config.yaml
num_hidden_layers: 11
hidden_size: 448
n_experts: 12
experts_per_token: 2
d_expert: 288
d_shared_expert: 256
hidden_act: "reglu"
moe_layers: [1, 2, 3, 4, 5, 6, 7, 8, 9, 10]
router_score: "softmax"
normalize_top_k: false
routed_scale: 2.45
balance_loss: 0.000321
balance_bias: true
router_cosine_scale: 10.0
router_bias: true
shared_expert_gate: true
init_std_router: 0.0216
lr_router: 0.00147
num_attention_heads: 7
num_key_value_heads: 7
head_dim: 64
vocab_size: 8192
norm: "rmsnorm"
norm_place: "pre"
norm_eps: 1e-06
positions: "rope"
rope_theta: 10000.0
rope_fraction: 1.0
qk_norm: true
attn_scale: 0.128
tie_word_embeddings: false
parallel_block: false
init: "normal"
init_std_qkv: 0.0216
init_std_o: 0.0
init_std_up: 0.0216
init_std_down: 0.0
optimizer: "soap_variant"
learning_rate: 0.00292
beta1: 0.95
beta2: 0.99
weight_decay: 0.068
lr_head: 0.00809
warmup_steps: 71
schedule: "wsd"
decay_fraction: 0.363
decay_shape: "linear"
final_lr_fraction: 0.05
batch_tokens: 262144
max_seq_len: 1024
doc_mask: true
train_tokens: 1132000000
max_steps: 4319
dataset: "wikipedia_en"
Below are experts of layer 7 (counted from 0) of a mixture-of-experts language model. Rows are named router (the router's row for the expert), gate (a neuron's input weights, with its number), up (a neuron's input weights, with its number), down (a neuron's output weights, with its number) and show model dimensions 224-279. Each number is 500 + 25 x the weight over its row's rms, rounded and kept within 0 to 999. Numbers have three digits each.
After each expert's rows: "mostly gets" lists some tokens that are sent to it at least half of the time. This comes from a sample of Wikipedia text that the model never trained on.

# expert 0
router:528500510463531529497542518506500480496526501515537519496488492528485493471467488503438511495520564485488488519507465501486503494452467524548552505496533528519513507510
gate0:521515494463497494487487486504476483493463476473525460529504468465485507513522449519480504479507514544481460507492454515483488449447478486498500483542491500478540517539
up0:529511529495564511491509491490528496518517452523543515512504442513521542484531499504467549500533528487503554518452544482507489508550486488481545531533508442527520509533
down0:471514448482426503487474459490530525491511496516473527519483468485491542510501515506456486497468457545473509519504453478543520499468499522501517475506472519520499474530
gate1:458496489504556537510513485498522521463542511492524501497490459513481480510451485530469505478550551533533500485506459487493479478485521527491533505539503514460543482505
up1:512497520485459503520529496507477522526536487524526476527452488517488467503499476438482496503525458497532507498501577465508484455492473530496528526511507487427527493495
down1:490504512525482531547495531520513485447496480543522491469495508496482489548461511525514489473467524501495531513512463521503478518516514496480480487476501523505512513537
gate2:504494493496454522528490515475527479470536540492506520527496480477512465494469497500494519509504497477526505478490510554514512535533494455498512506540476501510494565504
up2:520483454524502487531519485525437524504507500460513507508452487516488522479523464473478506513509501438478454462500510527529489500517530481484505510499497527492531506514
down2:511485503532513493494534517458513481439485469503492517485442530462505490507459534475547476514496478525505489509517485482447499478545477500502500495545536527515547470495
gate3:506504506422513461502494497500502499460519491481541481496453538457516495491483535555507529496508480455500492539489469437517531499491510493463457536498515476518486496531
up3:489520506513495478486517489500473516498515509537514536494497502472451547461482453480505514463563525484532491531474497510500509498486495478515459522553516481493498508521
down3:545488493556491554507508481461517478529475503488506519548529500487494502533536480484467487530493515514505501455480521474522503470498551508502545472458480499449508512495
gate4:488519474467504486464527531499503451498486497509507485478532514521520486512443533537471508439529481553480493488505440484521519488501490500510487508513490522547478505449
up4:500520544495502540492470517524486475526488467448517531462505482534517514493496508480546500509497513523473493477501470521550587530499495470481479536506499514496538492463
down4:487491473502478456477499490467498484513507503489499487486450500524496522511490543497518493548493524539503488469521492451482566491433529517474498455511476473485501453560
mostly gets: " a", " \"", " an", "\"", " This", " ["

# expert 2
router:525514467500476505445489523463530479470517472487453499485479504418513456526474511513469489502443519506497512469461521489463486527511453524473506479494509521534510516523
gate0:513512452464488508493496483490489533487511505496505468538477482522481457487538484455520470439481523464489503486477501502467523493481510475472445500492520509459535513516
up0:517532506474546494515496496541494498525528486462518498493491501496513534491501478517498540507489484516495470499461541473479479500478527458542530498522485525516480493504
down0:498542518493473524471475500534510526498491471486485514568486515488526530497523535464548520506501488531481513499482476509508533470493486465510528501541529497490518513473
gate1:469490503501523499478525503483492454545516468480472519488487545544507499516515508528556519495530517530464544511499504529544500532482463473518519504520508495443513504504
up1:478469524512500496532498549543519487520493540517488476504510505437484470496497479486475496508541545507521556502502492538467540543515547541513482482478521497498480519563
down1:529464542518494479506490537525495526495492452463492459516522521465473505461460546502474568528517460530446502444500475472521503474487534488504517502494512517496532497451
gate2:534498517470509538473535508536492492476494496451494482500504498489531502494516510477516525483506512534563459519542520551498481493504481476489504534484498534512506541498
up2:491508501481473491505474517510474494506529507519496490496462512525514490472466508501530496565509531516501532499494526526479447521501513488477505512480522520507481503485
down2:530469475522520497547472514483526457490551459497501497485529522510488514503516549491459514489509528518527512493500487475474516522502465521517527494524490521464463507511
gate3:492525515500441482489519487532497495516519513488474457489472525525447515566470523514507512496518466498542485486475530500501500478480549496490507500504498466513512512494
up3:504498503487541497556494514518506518498514508448547478563480465519525499513559509511524494521500483527510510460544445524507474503429462499467457474504525522484481540478
down3:496506497531502498485536517508502484492491499514503515471493527455540471493483495497453509470507524527515461467506478527491494502495536516434497498492478493533526508511
gate4:523485477485494488495505505508483504507512499504485515489491521477500487486545495542456485479427514514470527508491519546480530506539506503480474539478512557478478451470
up4:494490541423536500538513514502488517475476505503509478492497481519522517475505502515493515490516514478515542541503522487455414516496493471478487498514511517490532504500
down4:492521492518492508511504480473546529475537556501490539513523526448525511505522464469543499514503505510506522438518524450489478482421510498515482478450512516504486489570
mostly gets: "\n\n", "%", " 0", "\n", " 1", " 3"

# expert 9
router:483489514475507466483538446519520483490470477522483527475496553518497527503494493497495469468550444532488451495461530497491482487520527486532485478495501514503441541461
gate0:528491485461499481492517522501514490540521512523486502477525500532505482494550515527537472448488487504509486476517504501524512513476480477490507483497494513540528540511
up0:517449555488492512472487472509496528558523493488531486515526475448504490545501461468527477441516585479474478468559497498504489515507516500496470505492512496537485509481
down0:509479495516528476479527492527514498523502546467529468488506495520469488498451481504515494516487561495509457492552461499510539472500494472473500553491485522505518491524
gate1:480485536486495530519480519537525486492516503477516510499523508467523505454511507503500523455517510557492470559493477495501526463508471527462505466502473499501488543523
up1:491468498451537519462499465471527477508554495533525491488517496502485499485466495441508520535475515480493487522501536526503453484551459474502507475468498530441486508505
down1:502506491482486475520499505489557544520484470490465498456508533499496493495496424484467509511487534471487477506459504534507518500509520477483469487491583461512503538502
gate2:514525484533514522490453466536564553463492494541505521479517516535463504496549460522512515475505528518482480538457543526491551499456514482460482533512490482481479457481
up2:447524471451501456475492489474471550507494534505505504506481517501529481525454471529476457466507466488569496462456530516462499497497502496528507461485490466540513525513
down2:475495498567564489502516488540485516454450483509474457498459503527496481493502492503498482500504498528481512479512517441519493484496524480465474536493505480482501479481
gate3:481508498507506457531502510507506504474513502491511539552460475516503513537484520445497467504512491463467524513455507493524510512479502490507522473501505463485470490496
up3:503492463517506506492528523511488537487502488505514492494503463477506503527483529469529501503513479498516507516474502547469559488531454527495452526494498517502522524481
down3:529496476485557501467527449455521483521505455458510481471487531505521490508484483528473464468492452479534480472521511491453522502475503479540512529487485470488506488522
gate4:486521510490440503536533475459545509467516535538505492522532539459493514555546505493480518494474526476479486506479521480453530516483485494467526475514469507490480532480
up4:493501507502497526494533528510518500525520455474509463524549509486511497479517452531459447508483492495560559513527501470473524493493512484481539517514507483492515466492
down4:517499483479450521483522531523488514469520488513445514472475481512490481498518514526490529461542502484526512522512443511526495519518455568494491497479473487535481479480
mostly gets: " used", " known", " such", " use", " served", " support"

# expert 6
router:455482515513499498537515547499520492502506490476503467500497476512491480518515500489518500485495528521505511510515489503495490462502449491499489538491463486534516495515
gate0:464543540509504483482484505448528481491569502478459506462495466495488519455524474491482530519533555522545525408496515490535441501524484471516512512508510539549503511474
up0:530521478493468490523460451501550490487535475519482456496490483517489481500501507510497521511444498508469520492504545461495437455471470498529508530551530459476515535505
down0:479452516506486474480496508492536474487521513513477509471488509513499441505509465519456502517483504489518461485506521527482535540538503500504527521481515495530511494460
gate1:501473512480496498464521495488518449484518520480497517514481469462470500500538533456497526481503509506489497512477500534527468482494516490507471551512519527493470529457
up1:533493509482507490537496482548542547494549533487519529505520495484500501488522489489479560496499479487487496517498528520499485529491479478529530511487513478503464499518
down1:540484508488497514471484490528527497544493496480462485521475511500465488473493479467512494553492465494532493479486459494512510511505482501531492467511486501462478504463
gate2:505558497454492504460538476495495503501488461528541485476509505470482485465474528500484541533513494469491507495455484513487497508551457539524505464524489530456534515483
up2:528478496521518463509499505534477512534486467494506438601514530463502474492474448458530507505484509459531482532475541523537508500505502487501489495505547514466546508527
down2:505470481522513534485542556481456532517511487513487505502492528465477485516564495514487516474522470472474490481522535533553531511531509515525525470502498526497510545556
gate3:529487489512467487539510557489547521498469505476517539447506465507509457509447521505490460546511499524515503502513507491508527519514465507516493530536504441482546497507
up3:518490481540532509525525507489546509508510497532481535533538495490517518560491506469493468502492482518489485502512524486489520523578490521536485471499500491503528518505
down3:524481522474515531499490484510492512479488495471483510513524504485512507521545491522525481457493488533437478474526508478482451495455513536507468502482521498507497528527
gate4:549500497491470524521511521463482488487542490500455469485543500490498531508509521510482574491464509548508486495475424497470513497502535458506491562496482505475509511514
up4:514485488527454514524518483504514532537511515521505519510495468547519465468552526516486511473533484499508460454501518526535494533493510511537525521494482535471478502541
down4:491481512515472492524495488525488548490492548527528533463501518521528469498529469473537488468489511538479486539533492531487483511488506532508523480509499448494465472526
mostly gets: "'", ",", " '", " mo", "’", " br"

# expert 7
router:475535477475479512482440521485477509518539458489522484460543493518521531530489476484474485519477462500501534528489482482498508552551517542496524479490506481494494453492
gate0:491490513491500525482513521519489477493524506495486497488535498518553543506503464539498496527481512517474485536502459439456523477528475455447502475473438497477472522522
up0:472513520472518468507491484456530520517563480511463515502555487477483521450491517476510502507444448519506512532491497478488482453490526477462477535464502507506497469520
down0:496511489548484523485471504527458486495515437544515508444495497542499499552497484502499509503540579520519507530471526518480495492504476519532496509504483455524512529535
gate1:444560452423495522495506509457519517479468465512490483533506522481517499480463520482527505514524479518517487494539449458528521468475530501518485503486531447499500484543
up1:548482483560456506520493438547502495527494498505502515513527451477476501508482493512492519516478509476512491518482472517501513482499522517518504530497507474515536498496
down1:513556499484517477462504521515540518484474529510510503468556495502528436539489503509462477504507485517455473484480487513511497519497491488494476497502506481511515515484
gate2:524499512539487453550494499538469486496495523460540456499480479530481431519508503531513499469507477534505508480513477496516506486525508494486520487509476516510491529475
up2:527458496502472518488491553502460527459528504527459535529459531497505518526484486493502443515507511497486530532489529531523522482495498491513511552483536524494484525530
down2:501470484520509533480513515460562512531454488515495527514530484469514509500540505516526511518532495447473477493486517503465557501432531539498517517507516456505501462526
gate3:464519501510486498501470479479479542476512492558505471530526498519522507489507477469516528522501519509515471507458495490554482520521446540497500491495494510543489493538
up3:499473496487463503494486474516507431518486477502485534498490460483475498539514467549523505481509476448512513488510470441467482499501513429507503503486495468525533509506
down3:553571512455510497500486449529525533535501481502537460512469544534455514523481484530499452466493496500476531510446478531551502465468517503545529504493528528460519511509
gate4:480490475493459478460502520516505531499502424540497553511529478496527502487464517520546535540508531510481479496465538500526463476515529503508483452503473483489503511519
up4:437521469519515523507482475496495545500503530482488502519509506488519550514519489498454481535515510490532524525503497515454499506545576500510501504502486441474544478494
down4:538517495462472496474525574511525478489483483534495539465510525489500453513494497520496470495479466506499502515497480523483464538530497483520487475460523465500493475524
mostly gets: " and", " the", " but", " in", " during", " that"

# expert 3
router:490517559491463523507482487515504511476474491500553509514464490480497493492517548461529519516481503510515511486500483515504525499503532485470543490514490510498541491526
gate0:461481491513480481494491495514529551462468516482506498495506473499494441511472493502511479525492421505500522504509518517517484478482473505515489510471476504516489501527
up0:530505462486452476520550483499507499523523456526546456489514515475487493507533516525529491527476464512486512501518476512480550531521507497493542509522469533473532542539
down0:518551506456507532519458478493484488516537508519497498474517528512480484477484534463500487472506496516468509508509533504498488494500541515507482484502467473482489508565
gate1:493508549510482549560511477495501508503507507489520462464522495467457533465510513491527532511525479476457478511525489520525503519518536479535470493485492503527470499470
up1:492475475483509470482508543512501502501493530470518509504489417547535520498513498487480520503518507485508498510498523518512501496500515529468501465460474484508499469483
down1:459456508521512511508537528521477508486501537465539520493508421487511521476507499451555494492483508466482482454517486521503541556503514517560511543502485476514500486524
gate2:521525511435474493482487477475514508508516492495507512527503479516440480539500491505526512483486480518533518513552506525526491484481530469511487469537478517515472476516
up2:513467484473470492481493510523465519476492487493522491522490508497535498525465486529495528539506515494536525532527502494492495488509483470491495514512504519539479480468
down2:518509465487536493480499511501538485476505507540527522506534464500489523491551508506478498507490514453484515491519457466499495462485482519477501536491465504495469513456
gate3:499544495494514469500502507467497496478486544483457520529474508528485553499493555545524496455527501504498501512498480516515476479499463485550471487516513541457456488523
up3:501478493491486509531495506507483447510497509578506446496489516500447534496508476476527516523534547475517522453517530486521494566550492500520447531512491507513524476525
down3:504451527531462476545528497503481552503463488526503501500443516503541515496491468502502487482526527549516499518483500453472441514485526480512480490467566512505499492521
gate4:530504536470483455505507473537476484505498527448498491516473479500481525509482491460501573496515519516480500529534501486474504530527546458495484527534463521496475464562
up4:492504465528498505462541463444507490512494502492519503465527526535516515430478465513528507477469470493517470521476505500481486502492487527481528484480466487539479487517
down4:451545481539510532505535473493502499546468490473501542482504497509541464477486454522524440505454502483545495528495500435541509457473509493493527513507502509450497513491
mostly gets: "_", " Genus", " JPL", "\\", " MPC", " Species"

# expert 10
router:507470511490533491519473532526500498469490547509478494513504485542448564510555502519523471476563499495478524524538455495549525517468450468498478494500505508509486567474
gate0:502491528476479461532503482506485537488490469483497485473521479518449485488525491530441449513498456502469462514527504479537455476479506512538480486481527500485492489494
up0:490572493509560484545459461499496525463480484452565491506506493456469530471542523528504548511519493492500545480499491578547508518505516504522503536519493510467524512505
down0:499519498505456512559473499520508517499533497473495532520491502507490498516496465534504495472508510495554506460520484521507486515422521452499504502525507501489472486477
gate1:512501522505479473479500528507479518552480452490480466486501471517504435495486460488466502519517447567546462508488518475464487485489490498540475479480491507490488477488
up1:501517511504449485506494498470491509478448509519496504523485516493538527460524471493503495493507511507479476505486525479512518492451452534545518481450516505458485517519
down1:495511484490492502538538468489505503513510508485500469531463448495446539513543480423502520487499504477484515488496515489501492481461457494485499530473474503499430508493
gate2:515558484547502524521472511461535552501509515535496537506527494509527498514556513497472545487537467450482466492474455520546488451511444473538490550499482503476488493516
up2:515492456482490515455530535480518474520480553437481461457510490490515471542522501518514462479545494506507503510545499494507486510497506518535524495452506463506526500514
down2:530510524455482530502446513491488502470524524544488510457532483530485505506507521552484520542520501486477487521484455485518471474510503513537509499494545491478467450487
gate3:481499487485486512494484539529469496492482498435472465484486536473498533511491450515493520539524476526513446526489487498506512519494489495467462489483506483550493517468
up3:511513505504464493526457487519470520532486502457535491473488472535508507509539464511536470485538501549519502477532500547511511486558530468473453502463494493537487530512
down3:493491523505501511519471481488514519524530515470503477459510553467509494488506472465525475495457483511492475480489497491469500527505452531466525530482492499526460490498
gate4:521455526545560531532485511507527510481542492505487513500513505516485499484493513445460491514496492464479495500469509450467505503497553534527494435450521499467521482544
up4:507514498479478507492513533506508511500504510511454463515504520464448482510522463520502472536514516538461493565522472512535542471540494478514467497490485504481515539497
down4:503516496519501511514502491495555542477466490513494523464534514509457506563489520530537419499528523462501527528473555509463515489464547465488516499515523487510534491515
mostly gets: " guitar", " Rock", " Mc", " Bell", " Joe", " Har"

# expert 8
router:500507484509499478521498507480508509538500547505515511515487511501490455469488447538496499510524495469520491463490554493518475477494541507515513512513494487452461510495
gate0:543500529489496535543539573459516474447484486508502501491524480467513505525498505500493514527478477516501498499449484518507490493500514508500502503474503543486515472491
up0:481481558506524506479488477447510496523487490487471477497494532519538532514487496482501540514505492471484508497493484498460496510476519532519495497500514514481486502503
down0:561494481490501450460521495515478550477466536505479496510540500536478526492527544517481528454506504515507499456470538480452511533529521490507482506481508540518477507488
gate1:514516486484523486477471516520512448477505509488529454500500468522470453527508455461525476515463485468494528508457538528444493488541493471487478466489497485486487527484
up1:523530502530510497532441513505511470482487424476496509504526508541485501541457452494510493490493476496510531531478495474494502535490514504502450478514497503495482476509
down1:517521471523450520471479535522499493471534493490497498480508497498497519541487487470479551500526516531469496527470458465540452496501504518487490491527467509519481472490
gate2:511499536503491489516521473494510497499495459495515504498463508480487485517467484457505545489504506472525542522453482510512475432493535480474498553508505468473525497458
up2:504492531491537505467444489531456517492510536530501483527489489508513510514477476512487511492554501481501508513462534501533502509503483514452510466491484466489499483496
down2:508489505507472527505529502503454500483478497453501506438473440509492513490485495528505508478505455486527523520494489489498468491528518539481495540507497541553504491502
gate3:521514479505513445513518514480495493527487485526491549528484475525525502467452502429479477498512464462466501503474504481503497533475503483460567463516510459508520505513
up3:535514538534446497464467486546473488498523534527472491491501472501477462521474485502533479500474479513472450562466506476511489477480539500527449507485446444498517493498
down3:509536513492513496472514521461526472534510508513523533502523459513510512508511535564481541501519467502477480505504483515507502502488486510493527502478476515521455515492
gate4:465501493522502522476530569506549482469501465522511524526467508501534503492491490502546533500540553530509484538490544476512486521525506469523492502482501513510534504519
up4:479481529525505484488490510485518519464485481471506506511494520523534473485502472496533502503500432476472432479515461518550450506512513524487481505502480514492458542525
down4:512457514500502497513455527462566510447492459477468470534502498512510474525513485541472489502521500505515519471514500510534468497542548450498490488521498462514527535497
mostly gets: " was", " October", " September", " November", " February", " July"

# expert 5
router:441547455513508507509503453524479519528499491537470504471532509541524523457455500480491526565467496494511524503537493480545505497517525455511438530505489496483519459485
gate0:536497524535478495515483499500496521519506438499527531498471491538491506500493460531510507495504507467494492515501528502521507467515493495512481535513484480541537498498
up0:460511521463512509539517519545483507419465460548472524539491507515496492478478515479467510536521530491530495528462510492522478467486501522525481529500510453489468526513
down0:472498494533501521498486545496549513516473461468531488529555494512524485474529485491455473510505526514539471523492519484546552515496548470480500500525488490527473480493
gate1:462538504518483502484473519514512543479477492496497498529510522489489507514501505517462483521512513484519471519544486487516546485523459508483496491534472509495567470456
up1:518485533492508540504482538484488507483513491510499496491531518486506522507524499495521545539474520470531478493511467494458482482515465490493512457544471481522532497510
down1:503476496449472538501470530476528547539569487474493515497491496457527520512495496518505539525475471497533545465497483482488528480536488493500509506488500542475523492510
gate2:520562553453516476477489511485437476511522451453498477487537544493525542511558531503476535467516553473491500480521496490490526470490526479510487490508526482503552524469
up2:479494529521490501518525522492477486533501500512509506451519455560493472468476516480488495495456448494491490521463521563472508553476519539512515488492520469478479533528
down2:461528509454483472466481500514496475480490486550504462564543511502508447511520529537446541489424522441458530539507520541489482501462524499505532522524523522494584510548
gate3:534509533461491504522522483485491537499509514501510440502506470513498538512483490479481536447469488503472543513505484522470516529486516517512501471517456501556494548497
up3:561536476511464461490531470505555503504500533485512468527544495511510522444460447489524493548529570523510517518479451503467512517462501488502527493472509506489491483496
down3:522507490499479507522481525449477527496514531493512537494482478498516539517467508456513476559488528514521438439479513497509520492539536483485470507500498486495518506475
gate4:487490507533447501549490502505481497488439503487490512544505545521509500524470474497457469496481524503476495511496516548515495473476477545540507516453492502515505499505
up4:495540466484523508478484505478480501490498493475525498569501437494483520447525535492510477460480497505469475519457495472507490493486481497535499449510488501476516527507
down4:516555540484537532512476505478501509494469504530458462468487517487499534510518470509482504494527471496508500545490515511515522490493455499490463506510490481516516465506
mostly gets: " government", " University", " National", " President", " military", " Army"

# expert 1
router:521472530494487474511542491532485481519523469477494504515474537496535488473496476509501475463536476509526456483492509533453524493488529512565476495498505504542488503504
gate0:493468493530506456521493486505518464531443459495511487539503533504492504520511496437532536534500475490496475516485505485446527537461513500496496468499498469524508514538
up0:517487488547566504499506488470499487451537456472505462506498518519544461434482462494499494500515485518529445468504530532529503457522448482507459497478481506508498545487
down0:500531523484484487475495527549532511475468490522553512514469494504546509464481511477457523501562482523510530474546510464453534513584522529458474503526500520480484492507
gate1:502468534494475500472503476480514470497488477530525485529482499492540501474507516482528460510500533497487509496509465517535496477497498490491480474471519508468521495518
up1:496487533520476487453512433494502489472460470495492491472449470508471474471497507515503471511489526518506536459485485497514506518502538497520502498538539578511469517503
down1:493524457491521490506488546495491517491541494508522526504460475520464517514510476480482496484559459483514487504550458456485514487455490557463490503455517526487510503483
gate2:513486520532486506497495502506526499471441500510534528509507537448527471551475522501542425490505572519462538487503505533494506494479442484557499472488478485517501500512
up2:465500464539487506460484522490491553524475504504470493477474500538505500486507508514450489516525469531473455509460527490493480489500507486460485497504467479564479497542
down2:513521547498540508534495485516494511483506478500524495520520515491474496521492476538503438483485518473524486523483478482484513469493467513533493507521518472507529520487
gate3:504473501520531517463461542508523487552501458510497480472484499493464528516513489537436529452498475531492496513475513492497493491503505517522510498468482498507493540499
up3:516488488485484500517529564456483506529506500484486512490475492543481516509516510514479483481501459488489512499540500482478514496473499490485526483496492476494509448504
down3:524477507508530476462459536495499485510512480541501490480496500507483472456533477489494490491469500515519458505458538470467484489494509503493551467431510493518488486515
gate4:455477498486479502497487523506491507483472489503508494513534508463513525540555535468522532527469490499484454521477513505475485505464488475529516467466513482537502474508
up4:523482543531498502474532528535549474481434493507494482501464425496499450421498463497522485503494505504527505519490471475503487481524495476490508548505512521500498487491
down4:513465479499457525484504537501507498531548545492555468484506498544462521513525457461503505504549496514522473516499478478517514506463505503531437472472508511527495525536
mostly gets: " have", " he", " had", " would", " she", " they"

# expert 4
router:501478464509485553497495503511481456547529532496516504499532486510507519538507482477496482490483478515504495522528523538516556517509474490489525466450490493472431479472
gate0:495488512464492509476528488519511504489523501496509459477517518502497461520503486503554488502480493483506506486515475539456508489495512508532488492520478497524507539475
up0:476496508568474502487523532518475485500542505504475419495493541477486533538462483491463513541461499485489438512475482511503487519453510528481525530470527536492494501493
down0:534497465463522552535519482527472505490492495493485509499523498506524476459492530501491479526504507516539516498516473515548518479536544523485475519504436490486478490522
gate1:507499483544487501486484494502538508515471545510498496492481535498462520524497492476502514520503530485501457503517508520502522513538482511505441496469503506524532477464
up1:491509524496506509497489505500412512509466524584507466502542514504496482470536478520501509475517467511500504510465522475510466527472536486514507504454484460493499504468
down1:482520485567484473510488506514499486495517471544533512472510520513445529493525471475431493504531500464509520508477464485480490514456483537476534492471498491527528505460
gate2:478497496510467506443490519515468494475520541436454482491490474507491514523500515499526498466494519499494520510513492528441510468502480493483503472474518546525504468541
up2:502497526505519490479480509499478530519527507515461530484473517531533530485472530429483495487495507505480484469533463497487468488498516500490459484466499495493463479472
down2:503498483513514532520504521545495482504480496496499538538532494493525485531473494503485504501534508523499508522502505491492511532530521488495530489539479478550528510511
gate3:566502543493508538513482490491487548478501509526511530466519492483513502527468506497466492486520511520470482502478471486479463505497507509511484484468477536557533489497
up3:516449478532528535552497474482497507474513496534456509458533455461524542493499505497520523489482476520519540526475463505493518509524501506500481515495523519510499485506
down3:444503474503511547476506474499496549509482495508542505520519501507505463486461472461519471505516493462494503466539503559426506501490475482519505500522505503532478501520
gate4:528508479487523501489500519490500494520499514492542487501509484494514536489530494458456505525490525495504486477480507542497507486505488487517518527536526525497523509477
up4:509465494494496495490526536492476518537469523511532501481455508487528483509493475532486451515498458514542450505516462486480491481521553502540527522542435494535494475518
down4:476519516477475479443535502467501510488478470456484477500497494528547510532493531487503470493499514485468512533493544506441492505491490472531507487509481514542570517525
mostly gets: " by", " with", " After", " for", " between", " With"

# expert 11
router:564471482537530489493484480452471545510482527489497484531537482488498495515530529515521538498480503466478491541495499484486460512478521534455498505507524473453538465504
gate0:532484530501477536495525464474436501472502505521551462505497453472457504531466520473511515502502516510468456528517491479492521510528472542514483448498514507502481511503
up0:497536506469529512544523466488488498502477464566538491477555510470478514501496480483511522508486494542511466543541525493496500450516500536439503524477516513537467495474
down0:488508484472499463505505508499466531480496497510518508465477505496457471498503516502459530492495490481529482509486470482550515465497520506487481476476507501513529527492
gate1:517511512509498477513520466468497498510499531444534481497471518483478505502499497487513527452509492513419487484494493519549523488518533529489427512474475523455508482514
up1:569467475536493487534472500526478483457493546493520501546510508512539488456492495517521532505515539528453537526484509486527436487505444528513476493476494478535493528452
down1:513491483503528538505498528502479448465496466518542506496492497490533483488526504499477465469487526538466517487488468507487528493476505497482541501533532490513515490507
gate2:457499456528544556480497495529472515513506518444484505486533488494518496491520495509494517474508505500553508517509507495515544510471438506520504504497534459533520539496
up2:512498505529512481514514538511511478486503554531528460531457468512521480518524432492455529523459514490492441462512504494553508480510473517517523526488471528489493519484
down2:518482499520495506546512487497526449516512435541538493496535546507488481514461483496475528466541533525501517506467470523503532494496478459510487488536456472537525509565
gate3:519462497527480496443511466483507500491498509525524530577449539476515456490525504472538514507507468474508517519520494502488475487521508474497468533517517533531474479514
up3:497465537517465472502490485513492467473463532505491503556498503530500481503490522530525548527498546503479495512515548556503493486529483524504505473527489488494519549522
down3:465478497470521476505547502525533451468478512488501495495489475497478503516487512482492560483521535481493508495460515515470490507519483497480496473532504491528505498519
gate4:478486502493496493487504488514497513515533507519468508499471496487472482479482494543492545490514510527475519477511502514517528505501488502478500480459524507490502513502
up4:452491482520474511526520515475512498545490503527515511486493546516470501488565482433492509544472502518500487502493482484525529517482492493505495547530524474506459480453
down4:520483446475487508522454489539449461517525515492513508509467499481520497484440472565459572531496483485516489500500488501540520504483523484467502516506491486458503510481
mostly gets: " Cup", " Carolina", " Championships", " Team", " DF", " MF"